Experts of a small language model.
Experts: 64 experts in each of 20 layers, 64 SwiGLU neurons an expert, a sigmoid router, a shared expert of 192 neurons.
Training: a variant of Muon for the experts, 1220M tokens, 9308 steps.
Below are experts of layer 10 (counted from 0) of a mixture-of-experts language model. Rows are named router (the router's row for the expert), gate (a neuron's input weights, with its number), up (a neuron's input weights, with its number), down (a neuron's output weights, with its number) and show model dimensions 0-255. Each number is 128 + 24 x the weight over its row's rms, rounded and kept within 0 to 255. Numbers have three digits each.
After each expert's rows: a language model's description of what the expert responds to; "comes after" lists some tokens at least twice as common just before its tokens as in all text. This comes from a sample of Wikipedia text that the model never trained on. Tokens count by the router's weight.

# expert 49
router:087114146120140139107114106147115122115167149118182164103168108127098126115164125112092104125139167074093132098141129137156147131155143144114155116126176124164121209158111157132099098089166092149115110117132119104122129115143103097129147130164118150123111147095111117168128128093150146126125106157133124117096147079136097136133114108154127105121100143145128116150145138157097160128111099134150119152136130110101122093153130139071117111101104169146108138101149159164144129125137097094142120120157127115146153163132152129098155116154160128124129113118127128133135151159147160144147145114160125110150111154089154122114064120129092145141074119144146146125057114148116116113098144155112114153143120123114170142110125118122110137161122106147097174142098145107123162137140087
gate0:142098138127116137101143102149145126111154134158101124180160143122111162165139134107130105085125117087101160132138135139114145193107143112067182166154188127089141118135124127121151112154120132122123121120170142132154116096127153131118140112106123103159162129122127113107146087120177138118128154104088126084095156143157113140177143128111171137099105096177120116111110110143098120167138131133124116133165099110109092118147104156121143153114145118124120122156108139154136060140118078137118156176148123128133186157132160111112122115136093133131165152099168143118115138065129101104149134148123150125091105142141127139118182101131131110125146123099111146105150109119122140149138160166176158128165124131061129140146168090137078158113135151187167131129103128123110136125130138
up0:128097134124163158117167132125147158124133178169088135145116107101129109121124101130131176143096097154154146098116093107142144096133128128107126116144111116115125112120093117165128136148110129146126151100154144126116123112100076115107114105131133125099170123125144130144141149103146143145119158120131137142139174129122145123083119123137130144172105104124137100133155140091130082155064123141095067130127119102144152131122187145160137134116157100106088114153119105128109140113120105135135123103111081124121097091147123172168158157117092123115133131137140103098200148191122091137110143117153171119099116107171136111111149076122147121119160144136153106117157163136144140122129114097123103149161112128199123137126187123127123063082152124130140150146139142171128110124138106
down0:116190154085124130093123143143101162086112160129135100114137088112122144123130129158081105077139130127134133137170154139100122110132175141105192124099123092056123139096132103152117090154128125092123128165152197169113121181125132097114151138125112114122152177130112111145135140114110126127129181132178125141102122142176111123110097107157126151105120120127117113095085084142154133126159125136139114135131147105162134109152108152129162156122107149149172094160115134112127149117136164118171132147110152120181143134126105156156079114143178169179114188135160194153156127129114122138123098185135169128122134134130136120117136129093156139157107079115103120113109166123129178146146160117135127114115130095142146118079103115168120128100151110126142131108120135150111117087163174
What it handles: Bare space tokens, mostly in tables or before years and numbers, as in "born 1996", empty cells, and coordinates.
comes after: " |", "|", ",", ";", " (", ":"

# expert 36
router:113103104121147122152128134141143137115139168129138157120115091113134119130142105109106129133160180104105124119110150113110101095158155139122103105102127177161120177160084110099120087127152137181097120154146119089107152116108082076144126146113145123083143134096146117156114143089088158128169103121122107093123102105128120158108121149159122082098145139174102155114120085140142162090135143162117128148157128093084108083172126127101133119104110088150096132088123136137138157115185108147136127167102166147134130139091124154093122117126148107148138079103140129066164137161170140173124089108097141092125120132142168103104132130097121147143128100138166133134140126099123128078119169141085098159148115157088176107148097100105091108144111122098129170100130128086123143124137122
gate0:116091130093156124122059086138165157114157153151097112125115166170139129119134121114077095129147096107128101171155156111137116129091166116128135103109081154149131132151129117121154141120125123115129125109111145087108122090148073116096144122130113119162095165140157139152140091141113105083118129169157103123185168165182136146150134118076147112150109129147135149127124144127125137096152129143154129149180131072107129137136071080121107091167147088094090152126082119144107124088108133136128145124146101134101103113128114117112142124115099131152128103141131134140129157091090130133130137117138105116138135129174118169116159124125132121136136131141189136115129164095126087146143127154128120119094108120109172135118120142110115112106164108086144139134158156085106185117128098
up0:094136121093123144137066151158135144133119137132087125142115133096111122165125139109191134110136133140073128142113151104143149159156160120145095152142091133102141123143131152121114143135086140129100131134161083119108118156119078094125156146113084108109116114142153149164098108115112120168099120100075152110152160170157147119139112157178151151128172124124137136157126084123121128085137176139102107103092124152118121138129138112118142135136118137143133133137135106133070074164168121175124114159098102140073131154100097127131124131135148131165133148128146189136175100107128139110127080136135146118171147106095173120117149101105136133148156108135150094121113141136170123136120141165110112109106122118093135149082080146138115139148105107107165122101213103132145115115114126
down0:172121131149079152093106113126117119128148134146149130084118130134132111104148105111136122130134114080157114098158114084136094130096158107098116126139152116141137097107139133101141098149103089115162106118059096109163130143107112134135133163145110118115116150108147165146177167156078130127126115146142131159148136169108136128178168109102116127140093137124143124128133106135118164143147124138139098166156119145144153113126115122195110109121167131143133104097106122143151147135116115145172100112137160155129087159127114114103161140076138090111107169170105098116107122139171099139061130151111128131096166118136114143178098082116122147119137107133149107110124130117117121134137110093133106123152122151154053107122179135102144135109119135180150113112142134082082122122141150
What it handles: Table header words like Votes, Goals, Result, Source, Starts, plus line breaks, spaces and digits in results and statistics tables.
comes after: " |", " ", ";", "|", "---|---|---|---|", "–"

# expert 45
router:111130116123104124110122121145144129139133133114175199119161077134111130086168149166107130149127109107113105108107127130142115116170164087118128117097127139136088189178098141148112096078129139138106097160121117073108121136122079100141118136152144132116097143099135088127118163133124186129143115112122143100103123094138122162099090090172102101113119141137124144132131123140111133132131121155140118153141163111095166118186109125112151073098134132195138145127118143141155139150135134091134149112129117112114152162109146176132138121134111130101138118145089131109103119151113113132120121130138132126167120134142120159117078122123134100140161086144163138131066130093142117121135137130115160164116119095148167131140158130106142141128132107142161156128132151126147171136132090
gate0:133145136141153136147139161130163126077106126109084148109115093127145114129156152144091082144125107145100160137124120138131134152127154122129150128126159138120125138127129096111122146137138148104090105129181105126141112120139129136127134069114134122124121153125116141119137130116140152100118117107126157106116109141123140098092145102171108163116087145096157088143154176148151133123108148132140104104159143096100146180141103078142146092104145133153113132146083162143096145135186102128151134109103128150121141190127140080126108148136133104098142110092122091142130106083153161098077102144086158121102127114128085155060168104137095108108131126142146164119109117117110142133180153133123069115153090104140112143165170122122149194055165145130114107090121154160116134114133131
up0:140089115120160171151166162133141118127138111142127147144157139106147145117171153139158099156090116123107158177106127102131085155167147085104105110104142142173093163152115119126123118169146161155134108145167076134122157111100092146143098103116148100093100138134130144167141123123069144092139133124114144073114105146124145105110143102144152106094132150142117114136134154148159168152094144182113091137135134092118129147117093055105174087090139101140111122145136127157114119080130120109128142146136133139111114123119126116165103113111115095116114142145117103130126128096109149142109094134153180144142142138135129119129130127125119127125151108127150180141117111126142158141153115144089147105136116126110135112174135133095167129063162145133106137163153102161117134149114123
down0:111133118154089098172173143125164166121131136125125106132106145115150119148112112138137170168150146098088115123186098084115167137103136127110170118115125135157082122134132122123135126158151118142092115100073139118141119061085135111120160129133117121131136080140100141127102149127094151129127123162141140127143128137126104115148158162122067134117118136115127193070167098146110136161103135132144129043111110170146145138155150092133178118165134086144141104150140152160149095133158120072123114110101171101107137117115103111136140160128108105134164142128141165130111147150149146111127150149143098142159168145120109118151104133130138135150140120108147140149118112171161137168160126120111128081122076158136098083114098113109119128133134134088114118155147153153132065101104151
What it handles: Bare space tokens before digits in lists and tables, hyphens in two-and-a-half, and prefixes like dis, ex, trans, sub, mono.
comes after: " |", " the", "|", " a", ";", ":"

# expert 1
router:105116128105129129096101154133139103115098120124130195114155116147127124096160134143149100137158124112072199140121132147154123143143163155139137115114135171142122123158115138137139095147141091164095119098099118085092136145108105107122137134211099143121119100091116124152120138113131148095118083134125100102074124115148125138121122138145120083121174161155108152106149118121086155108126140162154128150118122109146108115149121124132116103107068123116067122091125158163135156101145131084135156135088122112135146125123122141132128106134140086147164126101102094131123171140142123131125090085148118110157115143127142126112069099090121110152151111141164156122142147153140103131124141154125124135167156109099126153115116086117155120135082100138129150127109082147157122135118085
gate0:134167106111131136122126070167140115118154137139104152141148060144154083136149128142119134120121143115177125132134148116140153171124135107130117134080105115145085135132125139146143153094134153077124141123140182127156151135095143123134133112122134164160125106122114127119160168116139110104103111155124126185141108091153132114106114123170096139151120115106148140168127115168124129127107152140197139167124133173112166118133101137166127127168125156134156124150097133135112148186142118128149123153125139074112132111112134107137092120127142135116170137140085096169079126140122113111132135140181132131083125103131148098151120127142110106118122093146125117120159077171114106125137163113154156118101100108102140103107167120147133158110127120149070185155100181128147133129152118
up0:145098150151137156151118163106106143155114147121140124143140140126137157139127119175109117125122158127131088126171126134093102124116130135165147154104122130137101105130133127145139156143179132120175113123078115127106078103123150102111118119129097099143125121109131116147094107114143139124143115075169128115151163170135128154128108125078130184118094140143117094101168115139156113147126152128097158096106138081138109119132154150132149106130124120105115118112158154085122118091134111101096139097125111130117121148115138108130105152158115127115126107103165146114148169079135146164138174094113104140131104109134105141149159118131097127110121173106102111152081117106080144137155155165149127150138115137118143123110136183147115105132121148093150060119160101119139130114131138
down0:133108126159081139082108137131153141148092112142151154141173134099141116100144099158126128113147156098128146133127132165091095113109137090095107122089161173143155090160158178111091109089162123142051128117098113120085103136108141140147128130140129151157136091136162135128123108133170139062118072151167151142103080173197121159118112137132149137140140154125149124142133130119101138117117148113117134122119155079093109161113142150138131172159163159137064117138097109158124109063131147130114105134141180130075143103132122127143137119129125136131128113120166129119138140111114113125124148110137146134117100161172115133152110140151122102119124178145110170154137139122130097143110116172108130160100128099137135112160182142168129103123125124132134111118156119108121119108152107
What it handles: Markup tokens opening lines in tables, lists and headings, such as table pipes, bullet dashes, heading equals signs, and following "The" or "List".
comes after: "\n", "-", "|", ")", "\"", " List"

# expert 44
router:132125117100138144107114108165140110117134134104168157127144113135132113120152127148125093103149196108095153106150098111154122108158160142129171098125119157173107119165115141134138095122164163154086106120086085083148151099128112107156129105160109129138150129131133136159143125109129135100124091098146120093120126096135059127120150110120141095131150166119112135118132091145108148124126136157130137145120141107098126117142097172109117164082139135099090113104131140103125094118169128079142117141119155127160144168146138130094151157101112094073110110125129107164130143099165140140140147131085104135148151118156151133084068122118113149118099106151181171157138080083140110103135141147093113164150123083135128133126130123153081107158088093155117144150136131113124161122142109
gate0:165133146148105092130136164134117150116098154119116163153141134124131151147090153174101133135120181178124128134137099094152119150125151131111124137187063141147138142134121152106137158113072156124129117155131095124139096157105158146143145079147105085150137162126092163137104124106116121154157149087180162142141081122086104136118109120087182131147170108080126121118128145111118123121114147131147113134099155128116147090124108131075118159133130142116135108119125126142119102137166099127121141111144134107169109194167117111075127128140108148113131137112146179068099103140131126130123114177124103152174136134084121131103090130124117105161105109149115114120151122099146115117120104120109103136136155148114127157106125106156144134150112135122138103178095139095111143159134146
up0:137106129102154152117092184174115128137117108132141141130126118090131114094120144091147121143084129127142137142154158126104130149129125127178146133094166107106170119129139101159080138134157108202134086148124125131119131097060142157134101116158065096087135167124133122160146152134166094117149139140102110129120207164167135137166102117162137108079115108110162144123108104106142138145120138150132146113077114108095157178145127141118139136186142159131128123086111129157147119126159092115159178164141101121097116141151089100129121110101151142142096120155129106114135141143093123107158115139110095125144129112101128127158139119136110148150135151134146123104186126107133120131112132112127149082132102120124103103132067115105105104121107155132183133129178138131099128099129128
down0:153130113123128084139136140116127104136142145128118149117102130107104148164115141132135128126164165149095117145151109113151120110133156125148137141140106177137131135111111103076104112122093153121114145135123165144155117109132106161146118169163147135112087152099158085151144122116120122140132120146100112125163144110109075101126110156108135090164119127105162123130136072088180123114093146129088169142111126111103116127109155149094117118129178137091117144116126133137106121121094141155119080110135153111133148162149136139100112098102095136144118153092123117126142170135156170146132085144147119173157072155134140099077136125125182138088132161112147176105124134159149086116174164074169173111113114145151128126158096106150134105102173117114129150134130170116149116154122111
What it handles: Prepositions and articles in biography and place text, like in, at, of, from, near: "graduated from", "resided in the city"; infobox dashes.
comes after: "\n", " in", " at", " University", " located", " Location"

# expert 42
router:101122108122130165161138123112124120121126107113107174141112112124128113093137117154128128158186132085109163093081158153138115127164146116120118157080107125157098188155091171100124072125115157147115071138136147102100132117137145116133146172202127122151130110106106138123120142125107130086132137158158149073118107124126100158165099086121113089110174139154109149120112135148106140122167126156143113159113148130123121114131149136106141135147094144041064158089102131167138130125116121126150142181098143121124127161142124124097135146108143123106159109129127108111182129154113156116161137129110118146136138096145150091094073135140119095123154104140162136115125139134129135083145150143118129126156161115104153146116156057085123132112124091170140140125149133092101147123135113
gate0:126145108136121109115119183146145163107083158114129121129164117098094150141126147115096060144130083136112136128072178113145131091141095137136131148098083088138086139136112107083118123112119106095109091123118125130105130149170095166115132188090125154120116093137130147132131143129072089093147114131113107129112153093127139126138110136110156135099165131170129141109155135147140134091139125126161134150170096122132119151114122145139097107131117122105104109137110136167113136147133123142157128135159158132108133154108120150142128161153084125192115096113115144126118103097098105155193122165162126154139144154155105145173151123114145102160144143164146122117133150105116145081105097097111104139118147150114124158151114133119156092121154123105144142110138140118093140140125073
up0:087154155100100098127155093130159105168087095144161150156109143081159073135139116110153110060112175094140105112143132101098120163099158142117109117182135140143119158116159116108177130103091177153094149135150133132114144110128128153102105106153145116120116129121123134091142140142143132142107140137182090125152107153116072149137119154163125122151130153097145094146140120135105121130143101147131143137130138127162084073166143140125129145126133099149134162105129106067115134090103076122121145094183107102166106151144140084160084122121142152141165147134124153161144133116163141169136066124076168112127119105157150116121106129155100148103119127121118104088121121099120096120112129121126095136116143099159158140118152122121127116148112128128113124149122102153123161084121148
down0:123113147140109131154175085076136109059154078157127151153127132114158125143126098135140174138178130113116105090122097133096133155118139104140135155147171132079116183115151109129088152146093142118174127111168133140130128113143123110105167103137131122131167094154121085081098153125121063120149142133130179126144122153122172145102079141138107114124145111096123069114059148137102163117177132090139156177127130152123127109125110117170152125096107160116129131160159120161168117133124175095154095151124123151099136132101149157155149131136139127141135143120085163068132113124158117111092127174110083111180137088120102077121114110137156121101100126136131132136138128103130128131089154119122115116109098155113158153152126139110155072111155131128124154114127122101121103121096134
What it handles: Pipe separators between table cells and header columns, plus ordinals such as first, second, third and Division.
comes after: "0", "\n", ")", "%", "3", "4"